From a checkpoint of a small mixture-of-experts model trained on Wikipedia: 1 pick a token.
Below are experts of layer 4 (counted from 0) of a mixture-of-experts language model. Rows are named up (a neuron's input weights, with its number) and show model dimensions 0-159. Each number is 128 + 24 x the weight over its row's rms, rounded and kept within 0 to 255.
Before each expert's rows: a language model's description of what the expert responds to. This comes from a sample of Wikipedia text that the model never trained on.

# expert 15
What it handles: Prepositions and verbs like as, for, to, with, is, plus opening syllables of names such as As-, Gl-, Hon-, Br-.
up4 [132 128 122  89 111 113 126 126 115 109 127 187 115  82 159 152 128 113 114  89 132 140 154 157 130 118 129 172 183 152 113 128 147 148 141  79 107 110  92  94 131 146 153 161 127 128 126 164 113 114 132 148  84 155 114 145 159  84 112 126 116 107 102 125 120 145 150 127 118 101 130 139 121 127 131 110 170 129 148 113 135 141 138  95 117 158 158 137 166 117 159 159 128 153 159 147 116 150 139 139 108 122 107 151 147 108 164 107 169 136 109 127 159 119 142 108 154 141 122  77 148 133  77 134 119 123 161  87 177 156  99 155 172 116 114 124 153 136 136 149 116 127 147 144 170 158 148 104 137 134 189  83 154  91 164 126 117 116 130 154]
up5 [136 116  58 127 168 129 180  94 116 126 128 140 141 114  93  61 154 147 144  97 149 137 125 104 143 139 131 140 127 118  73 115 152 144 128 110 120 128 157 177 121 132 152 144 148 156 155 139 129 137 132 143 159 146 106 136 147 106  97 126 166 146 190 163 117 148 135 130 106 123 127 138 104 121 117 131 139  93 148 163 103 111 146 107 112 113 110 114 118 127 107 182 151  96 140 135 161 136 103 134 147 149 107 112 126 115 157 151  88 135 116 105 115 166  80 102 135 123 147 132 159 122  61 138 171 117 124 106 105 130 125 121  90 124 165 124  92 130 111 149 143 156 124 179 151 107 109 118 118  87 166  85 128 105 127 114 128 136 150 126]
up6 [151 156 125 109 123 125 123 110 117 122 130 179 139 108  91 128 126 152 134 114 109  72 154 124 115 119 106 122 101 147  94 116 163  96 126  96 135 114  82 127 131 155 150 160 141 126 139 146 127 127 123  82 115 139 138 148 141 103 110 157 137 110 151 123 194 109  93  94 115 131 171 133 119 104 171  94 177 119 110 138 149 138 107 147 114 114 144 136 120 145 116 140 103 160 128 146 124 128  97 156 123 129 101 175 135 148 108 115 120  94 146 114 139  99 110 132 138 165 130 103 208 181 133 138 151 101 141 146 164 104  97 160 145  94 107 132 162 115 179 150 131 114 158 168 142 112 107 136 149 132 127 107 137 164 105 117 102  94  87 109]
up7 [152 159 136 140 101 160 119 118 129 134 137 164 128 109 137 152 131 134 117 145 130 122 113 146  92 104  99 144 122 145 130 136 118 128 149 133 160 133 125 134 134 134 123 141 137 147 180 139 103 119  80 137 138  89 145 123 141  64  90 131 103 102  94  96 139 114 127 120 154 122 142 138 104 126 116 156 123 173 119  70 127 164 144 132 102 123 105 174 148 120 140 163 125 145 154 140 118 127 128 230 114 140 106 120 119 138 132 135 110 103 191 155 170  69 145 116 135 147 144  97 167 140 143 172 141 115 112 103 155  91 129 105 127 132 158 138 151 115 153  96 125 127 109 161 109  95 134 148 116 121 126 150 158 184 129 164 126 144 121 149]
up8 [170  90 122 119 148 154 122 149 118  85 133 163 121 126 130  92 159 147  83 117  81 134 102 159 102 118 150 144 132 138 139 130 136 180 138 106 119 155 126 129 146 134 144 155 129 126 114  91 142 118 138 120 106 118 131 114 121 110 132 156 121 102 123 138 162 136 105  81  87 112 113  88 135 114 143 152 114  92 148  90  97  83 188  88 135 149 120 120 143 177 124 131 123  74 156 104 109 153 124 117 134 128 140 182 140 113 142 163 127  90 125 136  99 151 123 103 132 140 154 105 111 133 132 174 140 133 107 118 157  73 149 176 138 113 108 130 144 124 106 123  96 121 152 148 138  92 142 151 138 121 155 130 130 161 196 140 148 150 105  98]
up9 [116 152 125 119 150 135 137 103 115 163 110 130 182 138 160 162 120 101 130 146 162 159 149 139  81 125 113 120 141 152 109 127 116 124 114 117 129 144 136 117 112 124 164 125 129 105 170 143 147 142 137  92 107 105 198 166 110  88 109 122 143 113 129 157 155 167 135 118 122 136 123 152 122 118 107 150 138 115 121 156 118 183  87 103  77 115 137 133 132 144 191 134 165 151 130 136  93 136 108 115 136  76 131 157 171 184 121 112 104 119 138 133 104 115 149 138 123  82 151 170 184 137 138 127 135 136 128 114 136 115 134 136 146 116 123  83 147 133 118 106 125 125 187 182 121 162 160 122 129 117 152 136 132 167 120 121 120 140  92 152]
up10 [157 124 128  79 107 168 175 159 153 133 127 160 129 111 138 105 120 136 141  86 106 113 173 113 145 130 106 154 170 131 145 153 129 143 148 156 108 167 120 128 108 111 128 160 121 158 117 119 112 165 132 139  96 145 102 129 146 108 153 153 114 121 161 136 132 149 165 102 123 123  95 130 101 176 138 123 144 107 158 156 101  94 124  83 142 129 116 126 140 101 148 148 124 123 113 113 131 133 126 122 175 172 137 152 155 129 161  88 149 119 133 124 157  98  59 105 159 139 145 123  70 129  76 139 122 122 121 110 117 122 130 116 108  86  98 112 128 156 127 121 143 144 139 111 127  94 109 121 139 113 166 110  96 118 185 185 133 121 150 168]
up11 [127  81 111 141 157 123 119 133 154  97 164  90 131  98  87 132 141 126 129 101 168  93 141 125 134 136 112  99 121 101 118 133 105 154 117 140  94 119 134 160 102 143 142 145  85 185 129 141  87 179 121 107 124 146 147 153 115 122 132 156 156 114 164  93 148 178 154 110 136 143 134 147 114 146 141 145 206 136 180  94 118 123 116 112  96 165  99 122 104 121 136  99 117 119  91 106 155 131 128 111 113 124 115 184 137 146 159  89 127 126 139 124 138 123 107 160 120 100 139 116  96 109 147 145 157  91  95 127 122 163 138 103  93 140 148 135 154 175 170 103 116 109 117 144  85 128 116 104 116 115 151 100 116 113 136 138 120 130  97 142]
up12 [ 98 187 110 106 158 123 125 111 148 112 190 175 140 117  78  99 167 123 122 127 134 163 104 134 119 125 127 114 126 168 146 122 154 151 127 157 138 107 140 178 150 154 151 105 137 129 133 145  93  91 156  94 135 106  92 139 147  79 121 107 108 106 147  96 121 133 140  83 126 151 119 118 161 134 157 135 153 121 126  93  93 150 118 116 133  96 145 101 151 110 149 154 104 165 148 111 132 123 150 137 144 136 114 168  98 152 153 144 123 138 133 121 170  90 155 118 105 148 133 145 143 112  80 108 179 159 126 142 144 132 118 182 150  98 178 120 150  85 135 116 147 147 116 161 122 145 145 167 109 151 111 135 132 151 147 119 139  97 136 121]
up13 [101  85 117 125 128 175 172 162 135  78 133 167 208 107  89 145 158 154 109 115 127 154 120 110 119 139 131 153 125 116 162 168 108 128  71 121 111 147 141 131 131 140 167 142 165 128 129 126 101 157 139 100 132 140 154 175 130 102 145 140 148 116 129 149 116 139 136  85 128 154 117 195 104 153 140 107 110 178 137 126 131 128 147 143  90 117 155 132 155 131 107 140 128 130 117 135 141 103 162  98 124  92 140 127 155 101 162 126  83 136 132 114 174 114 120 130 121 141 147  96 151 112 136 126 154 149 129 127 129 139 118 108 157  97 181 181 144 146 119 147 138 105  96 161 112 125 119 126 141 115 148 131 168 123 108 145 125 102  93 135]
up14 [124 113  87 113 101 113 100 114 127 134  88  98 163 124 163 131 106 146  82 105 100 136 143 103 144 123 144 144 140 162  95 146 148 116 130 116 147 151  94 100 138 175 132 151 115 162 150  96 126  90 147 120 127  67 132 178 153 110 132 138 122 115 120  96 128 140 147 117 119 127 150  84 139 150 150  71 151 144 129 133 144 148 154 138 132 126 156 137 146 122  91 151 147 153 145 149 121 142  95 171 131 132  87 103 134 136 136 125 130 131 154 164 128 132  88 153 168 140 117 173 132 123 169 135 146 164 120 155 142  96 122  98 175 125 121  56 124 120 159 126 105  90 136 180 127 129 129 120 161 133 168 157 126 143 151 169 108 114 142 143]
up15 [148 132  91 143 156 139 144 115 105 150 142 136 126  96 117  80 102 118 123  87 133 113 117 145 117 163 133  88 154 147 137 157 168 160 138  79 135 147  77 125 158 155 127 158 117 130 135 117 135 112 128 118 119 131 168 196 105 108 153 134 119 108 149  87 126 146  96 113 125  98 100 135  85 159 142  53 115 112 163  89 128 117 129 112 136 137 111  95 116 141 124 142 141 126 186 121  64 140 113 153  99 140 157 120 117 129 150 120 132 117 129 144 116 117 141 112 146 114 146 121 140 107  99 163 122 124 129 121 147 126 191 167 130  96 135  98 160 122 127 133 143 145 129  77 121 116 138 147  99 109  92 136 162 155 134 147 111 132  99 169]
up16 [137  81 131 119 108 160 101 108 150 105 127  85 104 132 120 139 112 156 128 135 136 127  92 161 103 141 151 101 120 108 150 102  91 131 116 132 149 124 138  76 107 153 184 114 177 140 133 163 115 151 155 121  66  82 172 128 113 175 109 130 167 118  87 134 124 153 115 134 129 198 160 155 136 111 136 119 129 110 152 122 131 129 110 126 146 169 146 118 113 129 124 127 143 136 102 132 164 113 130 123 137 144 108 139 151 119 152 107 140 123 172 141 106 135 131 127 133 112 106 121 101  88 153 140 100 162 153 169 143 168  77  95  88  95 124 122 115 126 153 139 112  97 152 132 161 184 127 157 139 138 114 121 157 116 123 111 131 161  96 135]
up17 [116 142 105 113 110 132 135 135 121 108 151 125 129 144 166 101 116 148 114 112 144  99 116 103 101 139 111 123 137  85 154 119 119 104 140 158 136 143 121 151 118 136 140 110 113 122 115 143  74 135 125 110 115 153 146 199 113  80 121 120 129 116 119  97 137 132 140 114 118 166 131  97 150 123 153 119 153 107 131 124 111 117 108  75 121 115 119 118 139  86 112 159 104 132 107  99 174 112  65 126 149 102 115 153 162 131 154  85 125 113 175 121 112 156 130 168 118 136 150 146 102 146  91 157 119 125 175 110 153 142 103 123 113 123 139  69 124 130 103 139 169 139 162 100 152 116 139 125 127  89 110  81  98 152 123 191  86  74 140 119]
up18 [142 164  94 120 161 139 123 117 131 104 140 124  98 122 144 102 151 147 113 115 145 165  98 118  79 173 164 183 101 103 141 161 122 138 131 114 131 123 127 105  54 124  97  88 165 153 130 159  74 129 128 104 116 152 138 131 136 136  96 180 126 110 137 140 143 105 133 138 112 143 141 106 140  94 156 131 116  77 164 107 123 138 158 156  95 142 126  99 132 172 161 135 120 156 124 134  73 122 139 156 122 139  79 169 119 143 123 167 114 129 132 117 134 127 121 110 137 113 151 123  96 118 116 117 110 124 145 146 182 124 104 104 148  87 149 146 130 129 141 128 170 123 138 114 150 114 181 138 144 152 133 107 136 155 114 117 126 123  80 164]
up19 [106 142 110 120 146  90 137 139 108 121 125 142 105 122  93 145 155 152 139  98 156  86 109 140 116 141 160 125 145 130 135 148  58 167  94 100  95 128 115 106 133 166 174 121 145 131 168 131 122  89 142 119 133 139 123 173  99  90 153 161 122  97  75 100 124 120 158 109 144  95 133 134 125 166 134 115 144  77 133  93 130 154 150  93 119 153 120 160 126 135 128 142 115 139 122 124 155 106 117 128 117 130 101  91 136 151 109 129 118 105 139  84 119 110 112 161 111  88 147 115 146 152 122 169 150 139 155 137 159 175 142 117  94  93 126 151 114 156 145 154 104  90 168 101 123 126 125 121 158 137 134  75  86 121 103 134  87 108 113 106]
up20 [120 120  79 118 129 140 110 109 107 113 173  99 113 109 138 105 126 169 118 126 159 140 115 137 127 140 112  83 125 108 194 192 169 118 130 116 124 132  93 115 115 141 125 159 132 171 111 154 125 142 161  95 109 173 130 178 122 137 113 148 140 130 142 112 148 132 188 129 133 146 117 146 159 163 125 109 172 115 129 114 154 121  88 128  73 179 114 129 150 104 103 120 113 141 110 137 129  92 104 124  82 132 100 131 171 108 128 118 129 148 139 130 127 136 115 164 116 172 139 145  75 120 120 155 161  88 171 107 138 165 123 131 101 111 133  96 128 172 122 122 117 112 170 111 136 118 169 103 122 125 135  94 114 139 132 137 107 119 130 117]
up21 [125  76 105 109 108 184 156 137 143  99 113 127 111 128 122 128 115 185 139 154 115 105 123 176 132 190 108 114 148 147 127 191 134 156 105 142 106 159 151 110 123 167 171 133 129 136 111 121 118 120 113 110 128 161 129 150 143 162 146 140 134 120 162 184 126 155 123  89 113 135  96 168 134 141 137 134 108 146 131  88 117 149 126  82 131 131 141 144 146  76 112 175 166 106 124 149 109 108 101 144 161 143 107 148 129 154 143 137 134 143 140 131  99 119 117 123 129 174 148 112 129 163  91 113 148  94 136 137 118 151  99  87 165 142 152 124 124  91 129 142 112 153 128 119 118 135 104 130 148 166 148 154 143  90 166 168 146 140 151 112]
up22 [154 138 150  78 101 143 171 113 124 104 131 179 135 110 119 108 115 140 136 177 127 123 103 145 113 117  77 171 135 155 161 156 138 147  89  93 146 116  88 177 127 141 110 131 125 178 178 138 156 129  87 153  99 110 127 180 152 121 131 135 139  98 139 162 157  91 153 102 140 128 168 143 123 133 149 120 140 129 170 161 126 117 140 111  94 119  93 167 148 149 125 124 141 147 128 119 160 122  71 156 140 117 124 146 111 118 122 116  96 108 134 170 133 135 120 135 102 120 158  90 123 146 112 112 167 137 123 104 128 125 153 128  88 129 158 112 113 122 156 149 155 134 160 141 157  98 150 140 128 153  98  86 126 127 161 127 164 124  96 124]
up23 [103 135  91 128 156 154 130 135 122 109 114 144 110  80  90 142 117 136 124  86 149  92 129 146 125 135 138  77 109 125 121 133  98 164  78 131 131  97 120 152 112 159 122 141 131 151 121 153 126 149 141  93 135 148 113 155  72 143 143 201 124 130  97 143 140 133 174  94 151 134  84 124 113 159 152 136 176 127 159  98  87  85 133  98 132 133 136 144 109 122 130 121 125 135 129 123 139 132 133 117 120 115 125 136 115 153 153  92  96 118 128  89 138  93 130 157 111  75 132 119 112 108 144 143 198 123 126 152 106 146 149  95  91  82 147 128 159 160 145 108 123  99 134 121  85 133 147 110 171 124 136 131  85 118 130 122 117 100  98 102]
up24 [ 93 149 111 195 104 175 151 128 107 126 146  90 108 102 127 111 133 124  87 126 146 142 134 185  92 118 121 131 127 121 112 123  85 160 146 130 162 161 149 129 112 144 142 148 136 190 110 130 110 122 127 123 174 106 157 132 125 148 130 106 120 121 140  90 122 133 158 130 122 127 132 125 136 113 141 110 137 113 113 169  86  71 128  79 120 126 101  99 158 137 104 106  81 102  82  98 134 113 146 120 106 109 100 163 110 149 111 150 140 127 144 151 165  87 147 148 153 168 127 143  84 115  81 168 142 172 161 125 124 123 122 137 125 141 130 119 143 105 152  91 139 119 146 106 124 122 126 133 115  97  96 159 145 144 130 174 139  99 143 109]
up25 [142 141  94  89 115 144 129 118 120 128 153 130 151  37 112 119 175 125  92 159 154  82 125 127 139 152 135 174 107 135 141 113 148  86 102 102 129 157  97 135 124 115 131 115 153 123  96 166 105 156 109 114 135 173 138 118 182 141 109 135 159 104 154 180 160 163 120  89 130  90  94 126  97 111 139 124 119 125  87 121 138 125 170 105 121 108 109 100 135 112 143 132 183 105 141 169 154 122  94 141 115 118 117  97 143 109 126 128 102  87 134 129 110 137 116 126 121 146 119 119 142 137 131 150 153 120 111 124 131 144  99 146 140  91 123 109 112 138 115  63 132 165 104 118 104 101 121 134 145 135 153  97 146  93 126 160 148 140 126 162]
up26 [135  76 137 122 130 131 104  77 130 107 124 126 128 117  55 150 149  89  93 113 125 154 123 148 113 138  81 164 116 132 111 135  93 110 100 131 103 192 151 133 125 146 129 115 140  86 167 164 110  95 122 124 106 105 128 115 134  80 116 163 130 100 146 164 137 162 148 105 110 132 127 140 149 175 174 140 119 141 137 146 142 123 153 111  96 131 144 104 108 103 120 136 139 153 159 116 136 119 104 141 121 133 117 101 129 140 123 163 144 126 125 183 118  83 136 111 107 136 129 119 159 177 102 178 130 168 120 108 137 115  93 167 111  92 136 101 116  82 112 135 144 129 111 114 151 140 128 172 138 123 165 102 162 103 143 116 129 129 116 155]
up27 [ 78 151  77 127 115 121 137 128 102 102  86 134 140 121 139 112 150 124 112 148 141 119 114 157  96 138 121 121 116 137 140 141 104 135 113 122 152 176  87 155  84 128 125 135 144 119 121 120  93 126 105 115 130 154 152 122 122 150  66 142 156 133 115 151 161 129 144 114  82 147 101 113 158 113 125 139 135 122 161 121  60 113 174 116 116 126 113 147 149 125 116 152 127 110 104 176 137 137 141 133 199  75 101 156 145 103 166 122  96 123 107 127 143 133 135 156 105  84 159 120 143  84 109 121 115 153 172 134 119 148 116 116 147 155 161 137 119 146 106 124 114 149 171 149 105 117 119 124 151 147 151  91 134 117  99 112 105  61 109 115]
up28 [ 63 158 158 121  97 151 113 105 134 138 122 124  99 136 123 120  91 164 128 155 129 166 125 148  77 110 143 163 155 141 135 130 125 156 109 132 110 164 124 130 133 136 150 131 165 124 140 155 145  97 139  97 150 132 151 145 119 131 102 182 118 130 116 121 122 146 163 138 119 133 125 179 159 110 133  96 119 163 135  97  82 137 133 119 130 190 121 125 139 109 102 126 120  90 138 159 121 107 118 138 112 127 122 163 110 103 103 100 138 140 149 119 100  87 113 137  99 138 138 162 159 133  93 171 103 185 130 131 122  86 115 124 145 126  84 124 117  89 134 133 140  93 140 130 135 144 135 141  79  54 140 115 128 136  98  95 114 139  85 163]
up29 [139 111  93 169 141 116 162  88 143 125 122 117 131 130 116 119 142 152 110  64 150 131  94 195 140 181 183 118 102 129 123 112 111 152 126 151 137 139 129 124 134 148 132 150 143 175 168 140 106 136 157 104 146 168 147 103 156 113 135 124 104 107 136 137 163 120 141 124 142 151 166 148  94 150 129 129 105 107 142  88 109 114 132 133 123 126 120 107 120 124 128 117 125 100 187 139  68 137 104 136 147 197 129 121 196 135 180 148 146  92 128 134 149 149 101  88 146 117 126 164  97 137 136 170 146 145 157 149 139 122 144 135 118 143 155 131 126 108 127 143 134 122 111 160 105 134 105 132 111 116 148 123 153 127 146 134 135 159 128 181]
up30 [138 123 110 136 133 138 104  79 141 148 128  86 117 132 100 134 152 122 138 142 192 112 104 193 112 154  99 124 116 174  97 128 131 157 141 176 149 115  97 148 107 162 177 119 140 138 134 124 129 136 126  88 129  96 151 127 130 161 139 131 104  92 156 118 144 101 119 130  98 158 138 106 110 115 137 131 108 139 123 136 132 140  94 125  89 138 112  52 123 138 167 151 135 125 142 139 123 109 118 133 136 166  79 129 111 123 132 123 143 122 145 157 133 127  68 114 195 105 138 142 118 154 121 152 144 135 154 132 153  92 152 121 103 135  80 139 122  82 133 160 131 121 127 178 118  92 128 141 118  75 100 116 122 127 117 167 118 142 154 123]
up31 [144 122 150  87 125 179 134 135 126 104 141 154 161 118  91 107 120 100 107 128 142 115 137  89 110 142 156 108 143 101 163 135 133 114 100 143 125 186  91  80 134 125 164 137 131 115 151 152  96  94 141 101 108 144 114 157 139 101 112  90 114 125 146 128 116 121 146 126  97 164 147 106 172 116 143 140  98 174 133 142 127 134 133 108 127 152 109  67 137 119 158 110 133 170 150 114 121  84 156 147 117 117 140 166 114 133 114 146 147 135  84 160 139 101 158 150 123 177 170 112 140 116 126 128 142 186 106  86 105 154 103 157 144 107 149 117 159 151 152 133  96 112 121  97 159 152 148 161 147  96 131 122 123 102  93 137 119 130  96 151]
up32 [ 77  96 117 139 122 169 131 142 106 120 136 163 146 121  55 121  89 147 112  78 143 112 101 126  99 188 153 143 135 116 105 113 140 134 129  93 131 126 114 130 123 130 153 142 137 101 146 148  99 121 115 103 134 165 159 176  96 134 118 123 122 141 202 157 133 131 150 118 132 103 124 172 132 103 143 106 123 105 122 145 149 164 128 145 112  95 160 101 108 130 151 123 131 184 175 151 105  93 142 110  98 156 145 137 147 124 130  86  95  96 124 136 124 130  89 153 108 122 126 130 186 144  91 137 108 104 129 124 140 100 146 159 138 118 127 134 145  87 148 163 133  89 101 146 163 121 125 122 119 127 112  80 148 126 114 117 115 144 118 111]
up33 [139 162  83  92 137 141 125 109 127 123 162 151 117  78 136 103 143 129 139 142 126 111 129 171 127 106 102 123 159 165 134 150 137 146 138 158 132 149  57 173 127 204 128 147 114 130 145 145 123 164 145  91 155 157 117 157 157 138 108 111 112  99 154  93 128  96 122 133 133  84 121 132 153 149 140 128 165 138 148  97  80 158  88 116 130 137 150 114 168 135 115 156 134 114 108 146 114 112 173 174 130 102 101 183 109 141 141 132 131  83  96 133 141 108  99 122 108 135 137 166 139 141  73 139 152 175 136 116 135 124 117 137 137 104 142  97 152 117 150 120 128 141 155 148 117 124 109 123  94 131 135 138 116 130 136 141 118 147 139  76]
up34 [135 115  66 125 208 149 116 125 100 102 116 196 142 146 171  95 118 184  96 119 115  98  88 131 125 100 106 126  86 150 121 128 151 112 135 121 135 165 118 120 122 176 124 132 148 129 139 131 101 115 145 125 114 107 159 108 119 167 107 107 134 124 127 126 156  83 106 122 144 120 113 130 137 129 174  97 144 127  99 112 122 109 172 151  85 169 138 164 150 113 106 116 139 158 131  71 149 137 127 137  91  69 107 140  90 142 152 151  96 103 117 119 117 105 142 110 137 144 140 108 148 108 137 135 138 133 148 135 142 129 102 130 155  94 111 142  86 127 157 136  76 112 114 163 131 126 114 118 139 103 118 144 135 152 134 126 143 146 103 136]
up35 [ 81 109 141 141 135 143 147 117 107  90 182 128 151 120 109 101 129 159 118 121 137 116 114 122 132 168 148 127 154 187 178 154 117 134 123  80 110 120 108 152  80 105 115 111 188 159 107 124 133 134 125 139 123 111 122 156 193 152 136 139 147 145 110 139 132 141 108 116  91 112 153 128 130 120 140 159 164 132 147 153 131 120 133 128 150 133 147 113 142 183 168 116 149  83 123 118 124  86 139 111  90 122 109 159 150 158 120 153 139  77 117 125 117 152 105 118 146 129 137 155 103  92 129 144 103 141 167 131 147 142 172 153 145 136 120 174  87 117 131 127 112  88 119 119 189 104 127 140 100 126 134 121 176 158 141 144 103 114 112 129]
up36 [117 140 127 102 110 142 104 142 147 137 150 155 113 122  83 140  68 110 106  88 144  97 134 115  63 142 140 104 176 118 147 111 140 162 116 135  85 152 103 129 121 126 181 121 134 131 173 165 109 138 114 112 143 135 150 155 150 113 113 172 128 117  88 109 128 136 131  83 152 129 121 106 122 104 157 129 155 103 144 120 148 106 112 118 139 154 137  88 132 122  69 101 113 127 123  93 150 144 107 161  94  58 100 184 152 132 120 119 124 114 126 125 149 163 124 177 118 135 141 103 151 102 109 143 152 142 131 174 159 135 132  89 123  98 142  87 120 165 117 108 151 155 146 140 131 144 153 135 131 118 108 117 136 138 134 128 148 125  86 156]
up37 [127 167 117 114 137 162 119 149  82 125 117 127 167 134 131  99 147 143 145 168 147 141 147  99 163 161 101 139 128  91 123 137 156 123 142 158 168 101 138 121  87 114 113 118 141 165  88 157 133  85  79 172 143 138 108 157 151 168 150 150 111 123 164 164 134 140 131 131 153 110  91 128 155  91 169 123 124 202 149 127 140 140 146 107 119 107 139  94 128 135 112 114 185 119 176 109 138 145 106 169 108 121 114  96 113 124 113 159 123 128 119 123  86  76 157 118 124 139 166  91 161 136 131  98 135 123 113 125 126 142 107 117 142 145 128 108 164 114 130 105 124 119 119 140 110 123 154 129 158  91 161 141 116 162  92 126 132 142 132  92]
up38 [153 137 106 100 184 149 126 107 148 121 147 114 130 117 101 132 131 125 124 117 136  49 101 146 109 141 107 114 147 113 118 129  64 152 122 133 108  84 112 108 157 116 153 103 117  92 112 154 104 139  83 138 120 123 174 165 119  86 140 104 148 122 121 132 138 109 128 131 110 170 133 129 145  88 142 118 112 130 129 146  95 113 155 101 137 130 143 126 117 110 180  71 148  93 116 128 111 118 135 130 147 123 152  92  97 129 150 125 142 149 141 144 109 120 152 141 125  99 126 133  64 165 132 178 124 127 165 112 132 157 130 157  78  69 164 120 121 115 128 161 153 159 148 109  96 158 152 144 120 131 105 113 163 128 142 160 130 129  98 124]
up39 [117 169 121 118 102 117 133 123 132 133 133 104 152 148 140 108 153 106 145 134 175 195 117 161 114 180 129 153 116 156 137 127 111 187 171 118 130 164  87 142 158 119 155 119 137 116 113 103  97 128 153 115 124 112 136  93 171  98 129  98 136 131 128 123 143 131 146 141 189 127 149 157 128 149 139  92 124 105 152 157 140 133 119 103 122 124 134 145 162 120 130 168 143 153 126 171 149 154  82 168 104 124  72 164 119 128 173 147 123 101 160 174 143 129 129 118 109  95 141 144  90 157 129 123 131 109 145 111 118 132 140 152 124 159 121 137 147 116 174 133 137 137 107 152  68 107  85 122 152 108  97 128 113 149 125 126 119 154 101 155]
up40 [145 174 115 140 129 119 119 119 156 108 105 152 109 141 132 141 125 141 139 116 115 113 143 147  94 110 122 149 111 140 174 162 101  83 133  63 128  97 104 118  91 151 121 162 165 151  38 117  99 153 114 161 107  88 130 121 141 147 107 188 123  98 140 211 133 112 125 114 130  93 110 133 136 145 140  90 103  92 145 104 145 128 121 121 100 112 137 150 107 120 113 111 107 133 128 103 144 132 146 114 100 153 103 137  86 134 133 137 154 118 123 128 114 101 128 158 136 158 148 153 127 148  92 155  92 130 167 154 138 101 100 142 100 130 105 119 108 147 107  77 134 137 127 151 146 151 143 169 124 115 149 139 142 148 126 130 121 105 116  94]
up41 [121  95  99 117 153 158 125  68 137  96 127 134  97 150  92 137 113 126 127 123 131 143 124 106 114 146 134 119 127 120 207 146 115 159  87 103  93 138 106 109 104 114 139 121 207 115 135  88 128 125 165  98 124 143 170 155 126 140 124 131 149 101 136  93 130 127 152 144 112 144 135 134 135 141 138 113 152  93 134 115 134 126 163 136  80 130 146 102 137 118 127 133 138  93 125  98 107  63 147 128 120 103  84 166 177 115 135 146 122  94 111 104 115 194 116 131 135 142 143 139  58 112 139 135 125 131 145 167 120 126 148 119 133 115 134 116  80 142 116 117 104 134 138  98 131 153 137 111 172 115 170 115 148 126 118 123 156 121 153 112]
up42 [118 104 133 129 135 133 193  74 103 138 136 152 160 145 107 118 123 147 112 106 192  99  92 172 120 129 151 118 122 149 131 125 162 102 128 113  95 123 121 147 105 148 170 164 149 159 119 126 108  85 146 128 128 100 148 147  96 112 111 159 138 135 117 133 147 174 124 128 141 128 133 179  99 155 122  86 129 123 129 124 117 113 135 126 126 138  97  79 137 147 131 133 113 105 155 134 112  72 110 148 114  68 116 110 162 131 140 130 146 138 135  80 147 136 117 132 120 123 140 144  61 162 103 171 130 113 162 112 131 141 150  99 148  95 157 122  93 102 125 106  99  93 150 177 116 125 112 117 107 118 116 120 144 110 178 143 132 107 124 137]
up43 [ 89 118 102 113 134 146 148  99 132 117 158 182 146 124 127 149 118 117 113  69 108 122  95 121 114 112  81 135 157 111 132 145 111 106 127 121  99 104 122 107 126 149 142 139 120 100 111 150 125 153  98 146 108 175 151  91 151 104 115 142 120 142 105  74 123 122 131 120  70 139 129 135  90 129 125 114 177 102 172 146 126 132 185 150 129 124 128 148 146 143 121 129 134  91 117 116 114 142  95 135 107 149 147 156 170 146 140 171 136 145 121 113 100  98  85  75  97  92 140 115 134 155 158 147 116 160 113 139  87 162 143 141 164 107 107 121 121 134 143 127 132 107 178 131 164 126 113 144 192 146 158 154 137  93 127 146 144 154 107 121]
up44 [121 110  96 116 126 164 126 145 139  87 131 120 111  97 135 132 132 145 112 143 156  81 120 150  78 135 138 121  91 109 145 131 104 145  95  99 143 109 112 138 140 136 124 162 154 136 131 105  87 136 141 113 133 138 127 152 137 131 142 129 116 115  80 157 148 136 136 116 119 129  86 122 148 131 151 134 182 149 149  85  85 140 154 125 121 139 141 169 124 152 151 105 100 169 128  90 137 122 129 141 113 151 119 147 113 124 139  73  95 111 126 112 139 119  74 173  86  87 103 105 110 105 124 161 162 111 100 161 131 154 126 102  98  89 114 145 173 159 135 124  57 115 116 125 103 114 132 105 152 114 161 100 112 128 118 118  96  97  73 105]
up45 [126 106 157 112 135 114 133 108 145  89 116 156  99 142 129 140 121 129 104  97 141 138  68 135  74 154 160 146 118 108 114 103  84 161 126  94 118  89 108 119 127 129 120 140 137 121 172 125 117 117 137  85 118 119 178 140 121 201  85 133 137 117 105 139 158 117 135 137 128 170 166 148 147 106 146 132 161 149 197 137 113 158 147 138 153 129 126  83 119 104 120 132 120 112 178 127  88 112 148 119 128 167 109 205 117 159 134 103 156 131 140 116 143 124 109 169 100 133 120 119 118 147 118 155 125 146 151 142 150 112 131 156 110 143  99 101 123 137 132 148 134 104 115 129  94 136 131 149 108 122 118 124 156 155 151 111 109 170 110 172]
up46 [128 142 124 119 149 110 148 107  96 110 132 151 150 115 133  92  86 156 129 142 160 159 121 150 112 122 106 116 166 123 102 140 162 116 121  62 120 162 122 161  77 126 106 160 145 112 117 163  91 111 155 115 115 144 133 156 186 149 109 148 108 129 122 142 161  98 117 114  96 146 115 134 114 124 112  80 118 156 142  99 105 143 131 128 125 101  84 145 137 122 150 137 133 136 152 160 162 112 111 182 137  85 132 153 136 144 160 190 129 160 120 133 154 100  94 128 167 126 161 138 138 126  88 127 110 113 144  97 122 111 132 111 101 139 134  99 115 130 155 166  95 122 160 157 157 186 156 155 168 116 124 103 115 125 122  95 106 132 127 140]
up47 [103 116 112 163 133 138 149  88 151  98 154 159 128 155 148 153 128  92  91 131 117 143  55 153 102 118 132 183 132 131 148 179 115 115 142  94  65 113 115 125 109 134 105  93 173 144 170 159 103 125 156 121 132  97 141 129 128 116  92 118 105 136 143 118 104 153  95 135  77 143 152 132 133 137 126 151 140  94 154 116 118 123 164 146  75 123 133 135 147 119 104 118 114 114  84 134 118 101 118 147 145 126 108 164 152 136 118 118 130 133 127 103 170 131 105  98 128 149 108 140  73  74 124 121 118 133 143 110 105 174 142 121 150 103 113  81  89 166  91 140 125  90 141 128 150 130 128 122 100 138 139 102 117 147 133  99 136 116 135 119]